config = dict(
    d_expert=128,
    routed_scale=2.45,
    norm='layernorm',
    beta1=0.95,
)
Below are experts of layer 9 (counted from 0) of a mixture-of-experts language model. Rows are named router (the router's row for the expert), gate (a neuron's input weights, with its number), up (a neuron's input weights, with its number) and show model dimensions 256-383. Each number is 128 + 32 x the weight over its row's rms, rounded and kept within 0 to 255. Numbers have three digits each.
After each expert's rows: "gets" lists some tokens that make up at least twice as much of what it gets as of all text. This comes from a sample of Wikipedia text that the model never trained on. Tokens count by the router's weight.

# expert 6
router:076164096141103074154174147114163140071132099108138149113126170116118166155150065138124134142105142187110084132150087152163114162053175096124130192139170154064130160103107130078093175142137105125101171124136152113143162102156078043086130082094154108175120194091135174203137108068191182093121124157120117149127185140147112095123146082100134180123129117108126102145065109147159152095144
gate0:165111158085091125132118147144192183181152084129160052101143090132152150157183126168163108129136134109150181157151121128126093123133123139097161074108141169105144158133101125133138167161110128151133083138137112109198101124163105123149157176171167115124096182100131093185144132093122192122098196093153128114129071158171128091102145117116141090127154030177173069070139171170128117031138
up0:116094099094143126138139169141117178134122161137092099110177160149083108095114132169158084146064111120102125152101126165151128104121142176105151160157164117173119106082132157107132139154192074123109111131064080077127140044111170172169068146103098169136111138160126091185128115104139118108170167138145056102132161139167125097133127205090157121178158112151126104122098068153193153140151
gate1:109136167076109136088104153116109049155080124125130113102118132154155119164137114130083120149129146156161093119162116135138167066110070072146149120147131106091143166083155079108114133140120141121150182125152114174102096159115120157186088141119143170127131099101113173168151178122115160136102138164121139123163083144101166085130193131095111119098122188164148100120141154158098149133140
up1:170128116163106191130093100111128054148177168130141139129082080122136167150126128102102123139103095112185142063198130133087132119147081199128148136146103146168119117141170113101110080142114109113153160181150136093091182100143139169086123137086153160111138116095089108115138138134124098117049138128072120173107125175093152155102131113059057101141144151157128141157141178127129147061092
gets: " of", " to", " in", " and", " for", " on"

# expert 12
router:086140078164136128174147133127135101112062078074108177154100135060119151140187101149082180160062133176139116147124126136139166173020150118165114126136138132124093155056131109069135120119098170084137098111114120074103144129107112065127118111124134078119087166115150117111176121076069146150214094061097111139139139096090106118130137116145151171125076082161165048140133093171177100088123
gate1:188173137136115089128109078161139157127086097167144135133147100199197139096063130102101114091139102103104070058131105120099109113118132138127136091045121122073114165135139128143126130148115095158141123151117137098168217112099102170077104086096113065114140132103157108152131095153159162070136150104093103077159054097121159164187130156100131197103190126122159134191203177098129156137122
up1:114119123140073142166179125132122083112087161147125168096084139119093133113126166109124224090158193107123147138131092138164104156130175077125114123124105114155107111125150159097107118133115115132109117090155110093104137126112089161104145163127137151173105187117189095144122139143115092111144161080154111193124120167124092175131076103093134142125213173157093131160136131149106149154170
gate2:148104105162130148144161109155115149184174109097185157176146134087110125135145164154123170085155140183120155128138107125153188169131178132113122162167087121101193141137094136093082140130146138177119133129112060138187183142139071160076112194101106048103173099199184133157169169132113113151174061150160127176148161102015084097134095115078159071162092151244131099133149133139102091168102
up2:128092136116145086120106085117149147146105146155130081077128084145161120073123124126137115081124122150129158182166162119114110167132140088060123120147116072087155176163164106167150137170127126109118085132060126066103040118142122136072073131144161132156099098149132107181179109129090108133162166081083118169132143136116127133195148072131175107090117163145149139102112165114135133113195
gets: " |", ";", "|", ",", ":", "."

# expert 15
router:141196078125101080156094133107079138114084131103159124133131113060137103145071142145133157125116129197106163117102147123092184201056183133103118108137122131157121129154214155146118190090080170157101126185081140144162138144095125087218144148165170106087124079118141111062079134111104156128152150188200111128085082088159118157116140146124207126148177144145150138122122135085173129157127
gate0:174105108185157172117083179147074120156145139122108156150100085123090085101098134108134168128062172056124107136067164142125160122085127179107073132123164090157119043068195138129157175138111093098040136121103096113144166038120098096161103135154065175121159072097143141123086098172153096093158156107131121124142117106124151147092100117086086082110103116131130079122089103140120128097139
up0:164142071116120142121092060090145123092146186077131123113148175117087130087128093134157067082181066174121171143217174155080098107130147111197141177115150178203122134208084106098157146065125121195124131151126102134149131122172107081146121141102147152134115174139096067145155111150128194195125060141104143153091110112099097099165176153176111126097117129108141124183085111072118084156120
gate1:135071139159081135131109078178158074100085176152184170101114034096137196171107103131185196132109123087173137103160160140131108097069119107139146175121095130144155150091122181101188166134092126107106132112158111060183106089077112105107155096132141077091146147086148165125140115161131168111191130151128145149053148097093146087151128103146130049122065160117101162174184097070154147105108
up1:094125196081187069128100153154092135173146094136138112122107185190006101142180124187179127108130091198109097154087098142140140110123081155142109113112156076127147186175163120122106145152157120089155152123152113199091091162143100138169099127163131131196147127137147071148120121132145090136085148110145113178119137129132122093106112157131139130128053147111172137134109139107136099134095
gets: ".", "\n", " (", "-", ":", " \""

# expert 21
router:155149157085152138138120077093082131155155168171201142114107175155146034145100190138155119112135107086089055115116082166107153119202128170126125143156127167077121132093117124093105177122126103135106099151070120159133086164119105167156082143148117151141126151152117156173089097101140112095124144176126172097075179148134173083124160095104170085117135165101122125158121172160140102152148
gate0:161102099091122143089106111130102091146093115119158108147168194104127106118184129136030101088183163125118134098183183124146160122091071121076140191140151148195151104119141117098102144082115089147142168145127131180130152138123144161167142116118117059174147148149097099174117121177119182144127150157151121122111172137146114114141122120183129099112141127150093148150109066120101158102178
up0:111113154096132117130165156120137091121100118115186077099128156116128153173115117132080137140144130151150119115159161106147116112095079087096204150108118166186105088078058156039085160050137093118150153078104109132178170091165117145096130100131141129109129111160132124195116131138166100147189144144168159142111108124140123109054146103190138134130090131141072142094122104093085195122149
gate1:119127168066112138132103134113122157151084146088131138129102163170141113190137134085124128098159121128177108118103081148095098149092113132150068140168136171117090077161134094131121172198177156078128137126126111127214185126116059140096175172157113095113130112149142123040147129118099182118092123068066116128111187201099159099192178131105130136146115091129136099127092190162118076135068
up1:096171096180121072126152117146093130119112158093083106128163148147122098180119119138056085132125100098148137150131145167150161122095148103138152162180128091124137154183161119132083124139144134132122147187035137109143135162161107097187126086073111080128110174130064108116116110160145142121078131163127142115121113108127105131141096139211175062151123126109126095119119122133153149139188
gets: " the", " The", "'s", "th", "y", "The"

# expert 22
router:204104104148115115113172095085166147123133148190122088084153139158093113096116104122123070117146138116094163123152165123088119111174014155132113111126110155155147100132149126137135121096136052123049116087158142101132150105130098174145148130098064159141128046163140124083108118131166197136117141123157151152193152170141086156126145171121141119101064090148062168144168131119116177110146
gate0:123167126154130141131166116126130115075095114091069133152150147193109112131125117071078113132149131094153085136158106150161159135104142073101158104140103088136178079101191074191108094167178142112107182101111109153090160075132141125075138129099113096123115149066119164141113051079064128117112135175095112111135170094095045092099098094161150145105115150109184168135141138162062159164132
up0:103084124062113127151124134112163180176174184105166150098097065124120161161126170150145105090122101157119142162181200133125102176138118142169135160149193195079112105085068187090177101062148060137107063158091144124062135148109117135118121108176140134128096124134078146160153154132164127141123098153149168110123071087134195141158116128130137142134170073109117153138125134135146123122105
gate1:128117101128150064132074150098089122152151093161095130133163160157099106101093161136085099176075144159090153102139176128073143130162194147145080131063137131100150067176103139144090099110169082175126130151155193132153117168148088123182087094137080089121171078121127097132086147080112132144074121153106156138131094142118108155128099139089138171133153151072113151127136134141186244162136
up1:168084168175079112114127166095118083136159142129164124111126128125133170150087131101104141167156099156167121105148160172143150159179112123095091124079146150120145128073129158168091083094111102148149150120139151110076134125199159070165107067097120130082113158075103127157098134116106154156102091118125148123082139074137131145137159149137099171085115129117125113151127107151142164202152
gets: "a", "s", "i", "o", "ia", ")"

# expert 11
router:126143125148120115168107199172092103151139163097083132126096154084145107178097176099185134119089145066112202084105151149160078113124053121105182137082125122144119116161148157126104078127111183092159127100141093192081148086122185112177141162169160102131125129154127082101109133177123111077140162093081097131120114164073176097116113174132116127096105117109190097122134135122088153178096
gate1:152115128133110117160130153164163168060094157155134117113144121087151071139142132154102146164058065102131184176105148092108142133146126117208125208110171141138139113154172143082086137157125118094182164103131158150102081112184139151189075089116143095120114138107114130120137139143105107146075066203080105084129155107119124139153105116120130140151139162102107122069178144173059116177164
up1:115115123158053103160149178136188128138147178134164108136126124090117116136204101091119119179141126178127085126188118061132121122173108128144102117163107120163125110184143102167132161139092121102139110114130145100146128143148115065137154073107138111105104094106126135128139123099142139107109098199134088133099128163151198119103148175157133100141130156098113152136184109111121079160112
gate2:150189089109110096150125178182142184198139177142117154128097152136116136155147151088158114148134112112148136157130126117155116057072050148149175120171160170108095098122151123149152159092084150110138075123092107139129178115113141142149074099174126154178150173145081149105104128103139149124120074169143144128176042189094146131088110132143121100079158127164123163140098121155122125117163
up2:147134126124155171125131172121095093124123197139162131142163133137112161151134102141093158167115076160172133167149138156163105176150130104111163133102157077155127152054139197185111149076077142082166149154080074135100141161127106108156154109131123140087100094156096125076111157131141160125127133122062168147130153114135096080110063091170094106149123137087158112120097181136096159097145
gets: "\n", "-", " (", " S", " s", " J"

# expert 8
router:103127129111079198086095132140108147132137120123122192151147138047181161133145135127158159128176085151105049160130105077129194089156109079168055158132099130168165083160115106113164047090106155119097171181124107155147128174077171109216096121095128132112171145124149129188104114125132083117130119189103134159092097144054135085078138119119136110072197113169162120133122128136077135103123
gate1:126149167135042117134051178064158063136118136142163150113102122136186086130087144153122137142101100121161145167142125077131146163144147151075095119115128149138204129092111162093133121141138129173115132161203133167073106099105121172157120147070136153140116200190101167097139125103161125121113075102034143099147131092191104095132141126146135166147117094171126133090136166164094112121193
up1:185112094184127144095148156149064105144135052120109071165094116144113065151139185134105140120084139155186164110138150110105121154092133092144108111118151142135158083152113096133129134140178138175133103117139162131098157133158159167157121116133094131089182150098104132118208154111165118139112149181130084158134151130137139188096188132116065162074158116092147135121129118097114123156099
gate2:098136140106093165096131184080100137154098127120149140089152109079118155105200119101125119124129106163082117151159145121143122163109163101122105163097139135110156077112094122084180139165149070168153167120137143123126106135121165145072136118168084163097117132138147127137075160087131015063126125161137198146213137095165146053141214105066132115146200075125145090113098114102083123126128
up2:151195130132084094100116125115102137122103115105106125109091103083130132112149099114145148099184152159064121178106173129108138176105138109119093120147154184108126105140054158109123188139130167105113165091106110134065152090096180159110144131155093133144147185168176148140151179136138112113171127154127155124163117107170110135151153100107118132127180178123132151085147063167155115193131
gets: " the", ",", "-", " (", " a", "|"

# expert 5
router:168121128184135134117150158127152171118134147114144112111108166176102107126085146192075150159049136106114039126134104188086155094164136171148158104131123093131104103071175087181132149123123040101173121095187136082085117133127140134116156130131122163115113153125095164159175116194122135120190074149155152155088110107068122112091091140173115135145091094162165136110163136061178163116098
gate0:185162135172133149198120143132105112070113074193112129151085134080170127172093136120101140165146100063218146167152163174125092169086118182089154147122100111121140189133164093113137154183139100137184106111102156151082120173129176135111093121137082139073137154154065109123187091066154128098144126123085095129127169148193147145126088077124119159079105137145156134145106092110176109159111
up0:169116147176071124102132172097127124110110108117121104112078100099107074171145091107142141067163152121125160132076080163096080135088097078156121158086139108081082161093124111150118142098169161052180198169155165101101135124144083087105169127114203115135137124090141174139113078158127131167137151146166128158077157146138162138103131122177119106127115127031156130133113101197131128149098
gate1:111099144139152071197152106153142121096157154139084102112148109134140132150158099137089137071134159069129076098149189163175133169090117139114160125121172155157114147079159148203111111127086132115153109175057091146112075100171133080078154117118153162155138090153135141137152122159120143089081136119142143124185073121059096112183137155110115089087151111128183117153075130145108155107142
up1:109090146144178153124119111086089137103097146125111123084143133145158110107106100132165118195165144100165168124127087152138127177099119174167138122122105145113061121099156164118135207118110126116129177096173133040202107120100150051142131037182137131108115124178147139095153178156141056138112118131157177149101113143070095176127148141186115127121158143120102153096089089105105119190163
gets: " the", " T", " K", " Ch", " M", " W"

# expert 9
router:082150132142088091092160199053115140169110104118172180179168141079170129190164083135100140186098115172175128117128153198183112125079091093113154176127127103096140147110153080118144144099170140147142139113128139164133162164178158103122094100113152110132059121135099111155161090126110134068170074093118145126165145153141103097153175135055124138076135111168186129137117112119140110130095
gate17:091151129133128147139090083094192089111172101087128110147166067160177114157129167127065120127157119143115121117107121160161101111170148093122099124142092068156096170136121153112118127095131109114084105126132188113162122132113138165119082160148202095091117149072129106094114156165159100094083132127140161019147137159099068084120114120116120136100148154131186148117091130072118132106122
up17:128154156149121112162076139039135130126107095169175134120083111167136122147147100149199075117078178152168161164093076118164149156123141098175149160161188097102127103086095125133125129091079095094104098143115128153149099133096168085128102145094075169215134132174131090093062131120070133154100156126158145079119153168045094142140135107190099109052175118123078104146106118082164150099122
gate18:102089092119093081145127092137176144196109095100116161171162180133143166175101106150129180135131136150181135169095152133102173132092129114092090157179113132114113140098152131135101142116150116065130138126127118107064150076123176149127054094095121143095147099096108128165125100111133112085151144113164112142120139089147116152128068092164141171119103091142139128155167181112118126144166
up18:106112149139133105112068157144106134082123167114147088097124139034173144124142137116135177080167121080088184151087109104136141152169117083121161194109136096142121146110125173131048121187193128195133130151133100135112205157085113073080145197125082118143147133096148114092152099174120123151132112051129111117111109058099094150074134175147143148175118139110160164127100196153131077123088
gets: ",", " and", " of", " was", " in", " is"

# expert 14
router:124156150147140115128083147133118108131160132066118171056106137169110100138114167091111114103157160128151118158132129132126102072150150137162123116095164106096142094127119101161123079180117092121210160169150120141098172111107159102155159111118137074057100131122097187099147147163100072135142123113096139179121129105122114092090078087154072161159115109122125100131115174068172106152113
gate0:113117172132107110118067104086174151083082120101126177119156140084117142212128139106143140130100162099232169112157162133110150145171134126091154101136112114101091129178140125138099107144144069094122092112132107154121092109109105108124177080100151135100101156083081109175099070133155132128179129105184150120185101156156177140098132108112120180097137073113157141159102201146109129104188
up0:156146132158150077086109175133111062177136102123073117169127215123151118140134120110135198164127141190111108116110160128139060149154068168203148112151126095156122071164162081121120121117140104145140114089083161147156143137126070144137105119151114110132130194167099123139109075072122140100149107108087064091093124141166202175080157115108132186102128160148141143108137135112084095176127
gate1:131142171144137224151128138122169102091111184114187138061138073122097183097169142116155158024133091170106127103124103149179167145163196088111103184134130157129141118152088131123133143144139144114119113129067131127143137062165148121077112096140092098141158142106157153163121191078107103169172079116142063132103240137169116059067146137146128154193104127105122129135142140119135107114091
up1:104115103130113142122125117123165100135090128112115170150142150190179128121155135104120152111122050154146136149144093096228108107150138176134123102091121139163107055134114144154096115150152117101127149116155134105104125107150122097134152151125133140133110121140122041083105136142067094032131136101101089158171115148074144115161088117201172122081141139111115177191154137127198166124147
gets: " M", " B", " H", " S", " D", " L"